Experts of a small language model.
Size: vocabulary 16384, 87.9M parameters.
Experts: 32 experts in each of 7 layers, 176 SwiGLU neurons an expert, 2 picks a token.
Training: a variant of Muon for the experts, 6145 steps.
Below are experts of layer 4 (counted from 0) of a mixture-of-experts language model. Rows are named router (the router's row for the expert), down (a neuron's output weights, with its number) and show model dimensions 128-255. Each number is 128 + 24 x the weight over its row's rms, rounded and kept within 0 to 255. Numbers have three digits each.
Before each expert's rows: a language model's description of what the expert responds to. This comes from a sample of Wikipedia text that the model never trained on.

# expert 19
What it handles: Personal names. Given names and name pieces in names of people and places, such as John, Michael, Mc, R-ale-igh, Mar-il-yn.
router:142124113126163147134084136137136163102111158099112169185132075185139137145106153168174100132122145130146091106091109145122102141092154099114097107149102178099110112133127136143087133139118128125096132158154134136160138101123167135128142170112123130122146113116138126129177119107145189153147117085127119109084088111158150137157128134120138114135149084152145137127137150164147129117101
down0:131106117150114138167109113148108146156128141112115143142090060159144170106127114165167138124107103144131116133132175135119140165122126096132133080114130129153121117125113152135101132154099148139125144123080120107127142150120135143109134164111178110104121086116149137178072135118136164126149138094139135118113139138159150124079159111140151147180100104147098143158138146121133112155140
down1:141154102108096123114090120151121150128147116129113135171149164074121165124135111121123104137132129111112189117125186157128129087101120086126169112163166068133129114147161167159172153106153127112127166140104145126115050102171127066177128099110103078140106159138158149130107138135137144090140136106151120136142140136120146156143105146121136100141117141133160115115123112113100135095140
down2:102148148127119145165116073127114091121154106128153111146127152084126143137180144122138099125159080155157153126163105150123117168112118110124100145127163122117091099108169162132082130141117093112144145127150138133072194144101137115116119112113136140113132126136126113136122113165098126155147156137157128172112079140100120140140096178135082160142159118112121118107138096131128119083099
down3:123131092142149098105124139127173159098150130129143105119117174115150128138111137140129151098110114146151129135129150136104101118145146066107163164079129126078162119097143069140175123136128137146125099165148118128151132114142129104110142103111174114112131149145139120165086134141080124133121163139160161150128118151161106162109091100164098144124143153133179140135114137133096119144090
down4:136142132132083131060108192128127164119123156158094118136147109144096170098147130153145113129090132132106132166115114121114141164141121112114114142086129112112126134093150134114132151099121134148136129121125073148115133113115144127119108119154165107142142118103104107131111163111138076136142125110104128113143128121139121130132130140143121143144140104088118161189145126115121118118096
down5:136150104139115149120133104128125134137115109116120048155158168128084109116100113125123119125139138152107115143133123134115150162109119138109114175098146114119094143142098134112204127160112156151149164092101118151128151110110094120086126106119136103089115168125092115180113181140101112128124163096112128102144128073128169161121121139112132113121113143122115145169156105119105112130127
down6:176150139138121114148128125089181135129145108079103156090160163163154144142151111141127071115118145104112174149110101161166146120129178131124110107128141147116119116108134126121083122164095136118146164104110150189152104117140128189144131141136128134144151119127085160109103147104127139117154153107134100110138159135108137149175119092090127145139116112154119148106174143090100114169128
down7:133116128131150140123093105132185132155118086149081147139087134120094154141110122101121135111169094107174140116157123148176142102122108093129136130118156129108119146134158123129111154153116111109165129116126137132158201144128170128168133164157097114125112148144105145109117077148103128104081071149121128115107123087124128121129159134116100128128081147110123147129117129156140136079118
down8:155135120094123132145133173148133139132154144116150138148149140144159107123154127129146155144140122109103142124095125173137084114094122115120111120176131136144099171091119150142178149115157143155149111114094105106133117133132135140151097192132145139135125103140148124154126158129156131088134127130137152116138163102111112159097147088088181157116105124161108149115131093168070157126167
down9:154075161158149120151121143166151129159108152090126105157149098173141120107116143158125160161084101137105105118122165104140102125113134104172141135124087083064127134116124100154129139101135144142068105118124094143114134100123134134071149126103120118095118148123124137115112130112086131146135141138165121145171096138131150158149121103111116090113109167128168109150125133092091132091098
down10:194100139097119139144144139144112143170117143134121137102130136156128159155115144139153123070086059131125096137120086067099094120180133143117120158088108129108160118078135084094116151091106140127160102147134117143144115088121117141143107127109111111078112121119141179111090150141110120171134151166115125136094117164157152129158122150100136127156127129127160124150139113111114112123159
down11:101131110170140123117127129130122148136130125141112119138135086116100143130085138099129106141131117062160106156144121138135117103108114124126142130163131098134115102135119154154127145152182076119168139098102108131129102130161129165115107152150125115141146137107142053083148077138109147117125138127122131115143145103085136157159132132123133132150130097090129140121136119166152059092106
down12:142155134115127127167130094168102124105144147065151175125072140126101124144133143154181162147133118113138140148135110138130149090158115116119157117132120122118121083096096107148100158117166186156136116132149165120105135071153115151107116118123136127123151138113165163114134135148146125128163135090099135165139096181149121070126126200120096130120110118117151126107135123098106108130120
down13:092075133155126155165134094174138163127137134087142116170160129156108138131172094104124104138148146166109075162129177114143116146110139147115133126118099108091121127164129118087174147137128093122084126165103125128135136165135083134112132118120143157169118150139170132165078153130140115175161130128139101123108122133086150102168115104141145128123139124146157113123128173123154141107141
down14:127068140095162125093144117113094119143120147104101119157121146106113145119152149143098142156121090099137162099106134122139157118174128111104137135101077089133117127096093157146128157145139121150166151113117090086103116120115144140132137121112141067135159118133173095132155179103097115146084150142084129169122108156114160113094167156138166139109145142110135136112110089104124130124123
down15:150168126123152172077115113137126127124096091109113136126159119129128151098155152114123133188163121083108156111126160126093128095116126132157131147077137141138106110115133125103171113139123126150163116175107120146171151138091143124141113140174155150118128160139160177146126137150102126094140158129156114171083094085137110150159103182138101128107145133091140109091150101123163122097162

# expert 9
What it handles: Infobox field values. Infobox and list fields, and the coordinates, units and field labels in them, such as Born:, Coordinates:, ″N, Time zone UTC+1, Postcode.
router:157171123123154131107167119165124111149130112126088132139115135163135130125121145135132119133091124090102134108166167108134138146127130096118088130114119109125104063160122139157091074114141098125134220141104153111178114111092113135180165136098119145111143106147156132124164097126129138143113125162139149130127147075124106146183181084098124180136141094090128106069141113097091143100125
down0:123097093171144105111116107115136121104122118163130114103155082124107158107070143100125118142172110137136135132096119129107143129104087101149129105159146121104161109120157141126111130098138125108145100150176151121113157154122135080126122148149161155144126130093117162131133124113150142126166093140123126132114171103133100131207074140130134175140145147105143102152152129116155117128101
down1:134142153143075125138148123179154156140125168135125121131144106145124142126144130124133146141182125123136128092137111101105124155130148108112093177121164080176117166107121168159107153130159122131121104134156106156087139160112157133103142124095159138134161126124162129073113141124139104145133128130152126127178151100131146150170136143132106128143115144120167132089069108106081066152125
down2:170152137132142106114168112129122071083131077165130147086119111152096108143151116153143110113116136150159143140149113118106109153109110114157145108132143088086118152128126145135130134155132137137102136143122137144127083143134120119119115119159076124113105149099152151171150099116151101153161098128089136072138134165120134107142121164114120158105105140095098142123127125135125126097093
down3:121092119101149127159123115113130129120162058118135162153138093140121154122108183105142102111137090129089097114105168109142120147117173115091127129112109104120141128134149079103107109080115119121145117138153141152130104101108143166107156128097142150115113138140111180101139156134129098172141163122144106162125132144153156136093141066138109131100140161152101142068137124161139111142092
down4:130124112169152175148121122118144126162127113146119113100162119129121146114151154104128105183168159083135143151083159080100125143147111115179095125163150102129132128098142104089134144105145138117188115156103122115108136152102133159119097162165133118096137133141168112123125145106142148118154107136084106176121150096175128137171117157135132115124124143132080138156128119127081106133108
down5:138116095084130109140106106122115106091131155125130156096135127138106128120142116113115113113122146141157108073140152157125084126152116144136129140120133118134144126115172123145106135170140125149126125133068121154155097105089128123139156127128147087152122132125099083143107136117137149141147127122126100134156123132161108130129079119171143135120136133143173116166157076133144104144109
down6:097157123151138127122157122088122104100068120152177143139139169081120151122141105136117091100156078163136134100131150116132122114173099133128101085111122125163124131136137126127121093143121154117145131116121157135124173094108160123133140127137110134144145134138139151114125118103128167118130105074071100135132177109131117115145099121084054179107081123097131126105140144091125095094089
down7:120085122162168158122177180120176104167133089165125122116106140151097169168125117119071142140147154130162139119126156106134145178178187124135111126136085156124126143156138174153145123124141077115113146161156130134125146124111144097142137146131140142096131089083111128108152136100170123129138141168115101129140162135119106173151107135140140122107155106075108087119133140101112146101124
down8:129112109135116135135153130122108130067104127106138115145177096142160179138125086122112148127145102095148140122122103107139089174092125107151139130150161130109117146132122163111138106104143141157134141140168117140117155089142092114125129116143122159115148135103108113139110116109116120126113127161116138143146091149129104139170147134135132125152147149162143148139093133094144142132159
down9:098120105118114126078122151112130155135136106122128152125061119145123149164131091139163140121156106116136083109153084135096130122101107112083160127114136119149112100135078103107121108121145148127125104128191139135154153110118118144132095120098099095161134099155185137132130117146152131122125141113148126116133145142177138145130147086146130182163133118122149174166095164160070153129173
down10:119124130125108157134089116121112169108114162133168129107138072137107120145135113115114148120133144157087140156087130144098159116114133127150129147086169108135087170117156095132119101108141136116114110121171108142141144061133155081149182133155124108106126140131161091107159160138138130113170169136093116162122115141098153109144111102156100109123120146133114123161161128120135099106168
down11:171102111136126101131133119136173141120097158151128127160153085122152128112167153133150118133102135123123133108121138121121125142133157104157105126124150138140167075158156117185132137145117139132155122153110087119162091118104119089142143114091091072146091134119119129149127147114123107125148152129122103119129112144111100164140144125151152106124119138109137112135097126153108131144114
down12:110111127064102118130131096122092142123143107112123144122116150126147129151128129101130138130135147119135132161106120125114089119135120148156137110128103137110144136109112148146160128095158150168144140140153101129157131166124129118151115134139125113094143093154115098133121127166181084147100137120158201113128154144143129176121130146086110140109129115123138159154095126149156155109138
down13:115107137120071135132129156097139112132117147121069119109132151152134122158141123121106174111149113101172105145119135175086154118120130155174122098157109117182140137096118140112116106124137164160158152136120152106167163136094163141097118142149107099121140146118113098178112168071141151114152109114113152113144179172111107101088119094120145124123140145110121156161154156108090106092149
down14:147098191155129110137144153133125121136147125140130129147099113101178111135147148140151109137110070097136108103105118107161136118089143142110094156069165159131161114125139149155127158150078123092127125090125167139146168140143136085128102124122152149133139151106097134143118113131088077114114143175111100099105157123124123189179129151125167100174144127116145113129111157130132122111127
down15:149129130104117096132130160103136132107120140112144130141130157110106128103143113109123097124158150106117124088120175168124143114102112084123126140134123130136109108086129113120141121151104104122148132092140167146109172132178102139151114149137102098121095144112106084144124126137103155156097099149125097145142078097133088101123155132147134115168135103119113137181130139146144178095127

# expert 20
What it handles: Line breaks and headings. Newline tokens ending list items, sentences and headings, plus section markers like == and ===, and sentence openers In, During, However.
router:151169133142161145110132129196139145158099155118126140163083118146084157123170126110140116107131114087149151122109151134113149130121111102130102106139163176130125100152134162139090099162143124137134124127142128113135080125133113099112140124133104140072124134107125145098159133158177177141116136117119174084137116090113124146141196153111111116178147109148098122127110135146159117109132
down0:099092127169100158119088109131129182119118119140130145125138155158146165112090154062135089125106177157122139135099124156110102129128072163117111118152153127123169146141139103112104153141068092107142106134116151148111102156153102176167098126170150147127124095139116139116137159084164140121136097132131097129142133093128120134062114118093125149121110142111124110170160143117124074105139
down1:121151136138133107128186139152129111090082106132157131136122114155153147111150138157143147151101160094112110117154128124133118149084158130140095164141120117100210144123117157163172129163166087146148130154169109133137122146098103089101059128130135125161096119150099147117111130119073140137127132111139126114113171128126125149170144099134154100145091131119145145126093122146152100167151
down2:095136161166101106122145092130157139178098120136111176142147122127106147127113128118121134145132149157140122138090104154175134174080136097101118170152160102125086114149092128122166126143165127171126126125119179138120127109147168118115131161114157164112151096181131132120113175130117109118158081114113132126098133142098096086127126128139116141115108090124118134125134138135136126101123
down3:097142158114138103095104152113157173110103104139110068131143110122062124128159128136123136149141131093117142106128156106114116112145111160121114116104108109090130129144122188149146169120112086142160156123142115127103134172108117131130146180089179086161125123153102144134086097134089116118151116131152149124079140100147092122145106127147125164107104151139142116143107132114149112117139
down4:124115103140146144151182136121113125147120161147134134144103128054125100172137105121163114120153129152118117082136154121135140082118131108156114087098120145126117117180129169125061101104114145094123140131102134133152097147140137130167115142147140123123100128098097118131110097112107138151104164159097110105122163175148115119114119128167168140126150127155188084090137130158142123144134
down5:115151117114104119171115121165114159085141150128122158127124130124127156131140128111110156057149138112124099067091133135122130125114114165152155128147116149133120099148130166140150104136132101146148126124128135140159113169154182122109179113154108090148117132153042150113113138138103167120113107119151130136127086099129068110157109109162156085151142092178145159116156118150170105165093
down6:107134111124093152074057105159088100138138129123127152136144110114128120122152122122167165140193141068150109123126124140102121172156173112103088145097147113095180129152140178158130107093131140158107101140109197100154121152118157115122157139156104137082141149080145136089143123131144105089150097153151149062099105138152095145122175135127088123114128177102107103157104159134119106123134
down7:158118116134163118142137138109145104116146109133097108110130109136129130144154137101135151143122152101088159114132130062124114104143100134102180089113075140098145116114127129142101126130113105131145141197119084119187105103091120129102097152139157132095137147118091136131139152167107145090127092141132078083141152121126157128120119132123144156118128126136145087165102122125137114138107
down8:127119133092134144112132101111148126105126152149136123123112103136138087144138100124148122160102114086160122103169133128120134110104101121157144119131136127084164116123086134154147109130112132149120129154093150144145108128122123166114115133177152153102126087139086117096093110134119166121132114130146110111176120100119158115111163154131130161113122123115146116161137130099140119133116
down9:124176099130163122110118124125112115139115112138104119097135168109133120104101125125105129114099156100057151127149089140117110103192149101086168127115130107155141109124149084096166124159102109084133152151122154135129114113152143137109140114100153113112122150127124113132138111125119142111140187158138124113112130155106123121157128106146143087167110113161170126102155149129150113156069
down10:140119119139104137075113144174125115116108122140068155124140146110075097117162134111129103146144177105138137122141121074142155142117147110096110140141113103124122155181099147114084140142139162124114161134124095111100123152119118108123153127175160198109114126108158136132115139143183125126126127074096146132120122138091177143109170126097113128153146132131097120141142158147121121134188
down11:179191129077111086136091149157076151113114129082114129117137133110139122104071086119111136112122128121137110191131113173120101139170167132136114117146159150123116150114132119139096125115100159130147115121144151089104160138133123106133117131142150117135114141125102139102113147103149118134142128141119121123127122135129114116152068114165128113120152110077120125112124121107164199135126
down12:169121085122111092111139141111099133127118131132096128153106137098122086119126132124153128154122077159119144158116171133152097097175110177135122165151176128149130153173077112147134143122147151121133137125096134114060130114133116138132170104113107120184128141116090141132127135129116117137112154160102095137149133137103117089049109093138106140125120097170128095093132130144174167125130
down13:146110108172120133146051098135133105164129143133152134147135116122073116123103123128086108120107127131144148137149106132139108114164137120138120146111104139113113117156114138129102129157114159142113078081158104118106132122141155126138136085134165193132149136182124168120141119140113102123131109123120116048099121146116145101115152113124114135136115094121119125171086180164091114119166
down14:162124123121104120079106161115147089133141072177123140108141133132150155105159118116119169122152106106148124186113145092096173173149109106169144094101124138129100127108132134112178132113140118142106130134161112120129100091153098136087156068189136139149104182147113111122121114080124162106152160141110158104112093101104161140139161117146075153159087134153125146125092132135146168120132
down15:128143151120129149106093121105102075094144111112165149149138120091095113179149119150105120116125113132103114102166177161126135101120123215140165139122133148138115096147096123105098161171177120110110132094111131159115151122116120147114166113131135126110174123146137100133127155103125098156123111129107095139115148135129103102116095126123121148136112095130146103106180158105137125150142